config = dict(
    d_model=160,
    activation='squared_relu',
    normalize_top_k=False,
    balance_loss=0.000188,
    vocab_size=8192,
    norm='rmsnorm',
    optimizer='muon_variant',
    lr=0.00684,
    batch_tokens=65536,
    steps=11634,
    dataset='wikipedia_en',
)
Below are experts of layer 6 (counted from 0) of a mixture-of-experts language model. Rows are named router (the router's row for the expert) and show model dimensions 0-159. Each number is 500 + 50 x the weight over its row's rms, rounded and kept within 0 to 999. Numbers have three digits each.
After each expert's rows: "comes before" lists some tokens at least twice as common just after its tokens as in all text. This comes from a sample of Wikipedia text that the model never trained on. Tokens count by the router's weight.

# expert 5
router:536443447549497547512518529517576445466548467465616402630470477542499496461470530502452436492468471410424521458539508461579577446510447578495503507546533578407517420473522527481492508556531467444445549487494411550511460518490503451531577512499425485428560525564394500604515502448551417496513554576484571542510546486484527387531484530442476600535499443448483546470468509487604541517539498450537538597479544610473542460497493457449573549456539481500560602506573532510460501399521479
comes before: ":", "-", " /", "″", "–", "′"

# expert 42
router:505531430579507429516432504463528486489449514490608540520406456505495552415419543530542421552490518508478500522483431518479496494477522406478517453411485563541535423482502508477565512572485467502493476485506502469577454533625522443527536513594442512469573506622511375498526537495606427563545590593468598524489531509507506450478439455530502545579484452479519552601489527550520499523510448428373465648524545514528505519447513494484499500445437561543533538556516452514493385533462500
comes before: "'s", ",", " was", " (", " is", " ="

# expert 63
router:445560426524540584464506577457502507543501447445528443535400432524663525497457534537488482518506543465428527482469508477550416540514470500507482497545489535476498544473508462426522527554616460469526472467491537449454545540523537421539512549597428550434535601503518481474567436460531460504505604494574559472511543489513475489488539539545475603492449379408416463457487497569541533561569431541424425525476543571571505536492552467578624526487551566561469480478448520499418542430497530
comes before: "\n", " the", " The", " a", " He", " In"

# expert 52
router:528507497625449589531495518543561451509543421482455482479470380432512539391484500496493493479453510498574472525445527453520464488434401489492510554454493506493545389427474495460517502511471480504501537584482498549563478525490560467442600594488475486473561551525520461567515554461490359527531591652512514592424446541543529445507483479496484526605424501491476440554561461535480541640568510543464426596513510487471494486403509526503511466459506513518570501581499488457447420461532473
comes before: " |", ";", ".", ")", ":", " —;"

# expert 14
router:455451483470429533476437514431526544587526485496522516627508413441497456468479535561557502540491569451506542467498477473579559514471520579556480458486428440567459360447457499465537489535494549471549488559538606554569555567470485446414526551478448493418571556554483502533487550419455521548540489509470485512553445488472516413476409492493531476575468478550515432519524531554569455501570541431449410581504540452520489554396568521476592542399479514543582536554533559541446500429577482
comes before: " |", "|", ":", ")", " round", " 1"

# expert 3
router:530556509539501529520529532469579543427445519495477377500384507545514524436467581468467411529474508433561500480501486504619514510468477422523464543438496518505490526491451477494575497511608489478501570543430499546476503474550514411541483601515474431513621526599551464476521537445478432527518637506546512471564545400533489501509505439542610578502448483499402501523510505565547519551577425499446475486475547502471539467436513524557563531472456595450638524528466418463514472416485489
comes before: " of", ".", ",", " in", " and", " to"

# expert 36
router:488467430478502582540505455546560505450512505492583412657468479509493519435461478483434484501472580397452544467522536481527569425519501526506487477546448511472496438530509544427552497569487445512472552536529513527474492557535538499564580469503441515485524501499442508563479514446538421461497496618514522598554544471456575331584503527513567580500473449447503482459535509512565576488505472460480505617606493596435552439501561462499535513544468513566604562549483526540479472364507485
comes before: "-", ":", "\n", "=", " •", " Country"

# expert 34
router:488446512533499476518492589619505494507435458489516479542495475502533601417446522553468498522408528493476630510456445462520599503506414425474400549609446501557484449385437525516624491533506418389482455492482531505468483561587515509447545514563551479464504498505527494552499516483527426454462456572572524529523478475488462462459491435482570607546446527512423549534520506531620470551524496527484471585604487610463523514466556455505521523495517477500550518541499433585495505555588439
comes before: "-", "S", "f", "c", "d", "p"

# expert 6
router:560524466618563559440423512506458502517532469530537480597401517470546584477435582489485452567458549388479545485474441519561426487536516453479548445500486520514534507451505495490546529526514543473475445543472564539524453511512537513492540509626468547460621558503433501506529476492493465522484502427575503484615622498521579494508400605530521542497461453481320426482511521573593508467614522469484480577467491504486577520477506498479512530408510569566479473508515427536491467471541540
comes before: "\n", "==", " The", "The", " He", " In"

# expert 31
router:470535469589504518520416495531504463504470420433492524629470498480502502450420472481587449455513535438513480499487500534529517459428475454523421432529506616471432480500495497427605496507547483522482491496553565542495506568495552451460510581475455525514645470510506515595460469430497468514447566478575470522559559539464516487492448538538459587569457456528378482497472501600495504504640456531502479591556562566440508566392502425498506505488502504533639551578495511532509494450596532
comes before: "|", "\n", "==", "===", "The", "In"

# expert 28
router:582421472538527513538483532442516526403521508499540524525396431522541576463447569528545429438449518458492452496529478544521465537449494495482468530480535571517439487434599543436504500515537455534492521536503453576442541658514587453496485534425470432467480601545518474484449471503472450552583482524488509521512601457477488474515468447466512495548504515415358454482552476511562483584536504473401540540471588582491613543455532498537555464538520565638594528558514520561430522523520544
comes before: "%", " the", " of", ".", " a", " population"

# expert 45
router:470532428612542562489475435467490469457466510433445543550446390441484493489425584553480434501478490478527448557575543449476470441444393475481471474592488535474518466482518529510546454546455458503530492535498532555511487507450534482468475559461392457544603520551423497527486527487506460515545583602433462539625533476506551375482464589484460525600494450432434480509532497568460449585547483531479501501528530603549499513442522445487529539455410473534628581498480462518406451538547524
comes before: "|", "-", "\n", " ", " Total", "|---|---|---|---|---|---|"

# expert 26
router:436473499508514622507489548520525441523533507499458516497481441510548586432431538522496486507486506373502496541503491502584504484441461483535432409514497528501537455473465544465512509558460444523468433504477536591459445564449420440447529512560456486506522604514543433488498558509409493578544475551576495496562472576429529316523513451543554538517486384449467481584469522491582503588598483506477437605484531499557493460468477478535483568475424586474512498513451468488408436441594439
comes before: "\n", " |", " ", " United", " W", " A"

# expert 43
router:582559444565487499494430434470510448436530423515478490480393433521487575474359574516559470452508560448517438502474488450573447457508438433571495498557418553485542432481431595545587459533509483475534426438460587492530419567530439429507635472573529522467530580558493447554540587459460434592507584571514538555535518568458544436496574459513487514460466452441483504574526484506557578520592446495479436519452525526518508461454494549449512577486475508533496474509453477490500450476484524
comes before: " |", " (", ",", " –", "'s", " ="

# expert 10
router:531472505526508510466452550450501486474485455497545503473482473476503622474444506535506551528396477473483489464495503551591416524469439455484489403462526609517573549388566509468591498641455468463506488495457424464487506561514590447437530522515462463478572500467442451525491544488526421487553505572470378581491532555514434376497524471530519536592388420463516565492459570534591542434496532456523487561495479548566511552556489470478548545527496548607574481497417534505441449482562449
comes before: ",", "°", ".", " County", " York", "W"

# expert 29
router:544446467587532534484451474432519464452561524464498507505422402516556530433450509542539410425411566391475431408486487429550448500467501479433576564493522544506468468469543536454537496482566472539542526525563527504524523560521560437579522582448496428490493530517462464501514517467478457542582462554453462560607595499460535505563497460455510493584457551394454470507509494462532442580550462494448528561478552612459625493417525516559541452559544501566604522553498530499408511482491579
comes before: " |", "%", " ", ".", " 0", " 1"

# expert 53
router:445552610574522555464506524389511475460568436524462496524451471471499537493481530539517477557492464494509519420512521538658520521511479505492439479492513570514547517471459521418580453514477474450412449472463464590576388453519526437494620576480523492424648493505533500471572510497517443494570529486521543485536621409467492500453445570474514497488461467481437529513524501497602582570597481560346466511444583472511542494577501540512562478462513548497550476523497451533477478470556494
comes before: ",", ".", " and", " he", " in", " of"

# expert 32
router:549449473539501505427502530440471527497461465413547509560438446495423557487438557549556461508402549577491519470428477528589511473476447523469502505469428539503522558471486513464557497494445523496432538543453556483473440491566574417474544490558547505395579674487599450550524560482444449538536598512512415546485475428567509498515417465504502571444342498471458504601506448536515467504600497469513499493495443519552461470465450522552567566507497604512595525526458481506516471539473439
comes before: " of", ",", "th", " in", "'s", " for"

# expert 48
router:458541406508417502491457502596534503518513461519479502524367479521627547477425504525552413515495521516486524439549469613491543448424444502472429458475442517479508444462456527463507533521511417467491424501475458503533509544421583525514528497516472428472606574511476459509527507546457473490508516473538502454511629470531637384533516521550495494553512541612390555451539508507526554472535460532444412530516529581491549528447448588476481463501536530525549581625500474566419495516565476
comes before: " the", " a", " his", " time", " this", " September"

# expert 50
router:473488542492525498501468539466565514512597504504533455503373497543604508399487522584466449486496563490430583474473518500588508499501389402537510550510445526484565434463548581494489520487453436462451553558537489525491451503436525436483545529498503445423510558521445473574593521402484464491488554546530521508493528503518481494567411625469493428547444446475485544460510505517662490465548436524528554561497540569554601486478481511476476555389550561518481629517486490593505514493568450
comes before: " the", "′", "″", "N", " a", "W"

# expert 46
router:536514457540461543439428492537515418462559498442567396594501474536497622383438454494456469536482570472449500511571514469537524358440468462503491484425547532482474422499510521460522496536501438478506562576539525458467488462602630481470530466496467495504474526502500482531504481438552419504498509620538479588484589443394570419581503472615485561485469520502459500499528463515577561496575468523437477551514502580513448451503525427545477585488556511508552542519497570578463460429498458
comes before: "-", ":", "=", " Born", " information", " Location"

# expert 11
router:483504512571453509388491505533530424457377481591521536558420457482557521504447517506600441561448482514553538372453460430547509371385450411470515459565455518515516452515530485487547417578471480471450468507424447467507436574610518492499565534504352461539620468534546516446497567474535559501500499556494458485532478521488522512428527518527466540561384508465438510562517513505596475566540503469432559490531538547484476475491563451500539475408505492552472465451484486553497490528528484
comes before: " and", " the", " which", " but", " a", " as"

# expert 60
router:579460474530431490456528455503505467483533465457437465584441332543560599393465567481493530527396603421563513544469545532562531485457416527494464505448500527557481471452585409453525428480464540465420484550389439491496485501496538533473564529559472549475524556520572503606496594445455450556534532562501466597440500544559486485534418539510472577520530533502416429578519463496492512456530483539522476544575493520512514501492457508514548603504461593584515497578520523477516446478496526
comes before: " |", "–", ".", ",", "%", "th"

# expert 1
router:493546461582468559535472499520495467455575481414471565505413451496567528434460544569445465507522561390515574416486468460525456453459434507488491498551510530457554547421554490496594514546511476458493418547461533588417407491526486424523580452564463461474501523552512470532600529474449444598562478587588499482496558546531484473625531503587469566509443504492464498531479516473530552471620488441508516556474474597559455543510489469460483590485515569517514455570433434438395432492498462
comes before: " ", "\n", "19", "–", " 18", " -"

# expert 37
router:543493516563517633481451511492531437444573497480461509548446427503526460335476509528483396504471460472543458416482467457589444498424451478498502533461465493530539454432507569562558432491560426522516504492475491503534390540499556479516499568467462516464487547529506442477535562401448460477519522556525503482547530508469547501580519482522477510685504530486470493499509532460496460585571471511515539604459478514493535533376514437513476531448581473488603519420572515541364446475567505
comes before: " |", " 0", " ", " 1", " 2", " 3"

# expert 49
router:490510447543419552535405447585499425440539488510540492573445424475474441400475477514480453481425505427483471473482406449594566457439462544516539463457508526568485427423511462499458450538529502489464503490464494574444446542499573436451547563535402540501551453546482460520562596514458526593473457555535461519539549517509540470554503434451501535631438574448416448502496508493476479520546477490477532589527507456468457490380512458479550566472485504533588580463493466544375561393477546
comes before: " |", " 0", " ", ";", " 1", " 2"

# expert 7
router:487442555555470559486509489489562532499561497429447480503448411459553546450448550548542511523469479483531494446481504552559450488505503467492463548422431574383581520421523509445591480488510570451411451498449490452562386527561549431569539521535489436438551560494442469571568468561470513518544614500523446534520622435579476453501466527579475518505460492470487543452529523531616549540581512477436375511435570516513544536530615532490544477512488556485525486536429426491394521485518503
comes before: ",", ".", " and", ")", " in", "–"

# expert 24
router:505413459551466565493437496508467502495560491470451514555450400454539535479393566513459463450472516472522439481514546547521538422487446477554494561514517570442559540434480555462582460479522514542416471467480430528460454516541551489457616519532514440477511513547477521494515586436433448487560548593532475547458553520486499503499408543511475567532544539545528478450569576480567493530548517454506519650515537537594586624442555560408558591468429552519544455618465469500434529526556535
comes before: " |", ")", "–", ",", " (", ";"

# expert 9
router:628574516480394576422458535496515585499502427505502436492401451601607599396508546464576353448562573474571452516596486497514508481540451524455497549465507472488519442455478521488518428540529529476533508486492504467484512545512499442501536504530450562455549526635460487575522505481510449508496549476569493469515508434424423460552481504494475544527471507490385479499547440505567522536563498473416417525466583483439508577458545537536610508509482506469526489409457452547478535437534527
comes before: " the", " a", " to", " that", " his", " her"

# expert 61
router:571460461548526595503451478537572500471602561519517519644428536511556557428502539506428551596497520455459528506467444463519510441516513397566530499441485609456565401499510551542526515492487564474500553555436469521521405487514482506488525528543449476451528568531407497591475534412430436477461572494535515570585517478515511396585469569508496576479492491530437528504536494534602565489601457504440488604497519521527558501443559489509580582463473527553487454538528430463504458474574520
comes before: "\n", ")", "==", " ==", " (", " ="

# expert 12
router:526557424538526519489482451477481481422454462408442514625486465505496515451409509518488517502481515443555546511520457502461487460427459443469387471497518602544551429489547488393569508495509506511524493510558582563530556500507521527446523469496421521461634495463486482596449551512481501543468564531572470543569571513494580517607476517512512544519473461484383508535526446585567517538610517499514427635536481530512646477492607430464489479436529510577583501472478470532479500439529484
comes before: "|", "-", "\n", "==", "The", "==="

# expert 41
router:530457490554427524475515461569544488485563518527528458626393421489487519493455569474440446488447501399511572516459520457521547404513456597527488579545558521531554524481468475521590471552495487519506511528533458558502519536514519444465606571488423434475481588586461532505492510383489470544498578554478539530473490492471557395547444545418499568518494399485465485528520557464536507554549484456537548636519511630479510476515559462422562595531527553546555498513528446505487509372519508
comes before: ":", ")", " (", "\n", " /", "–"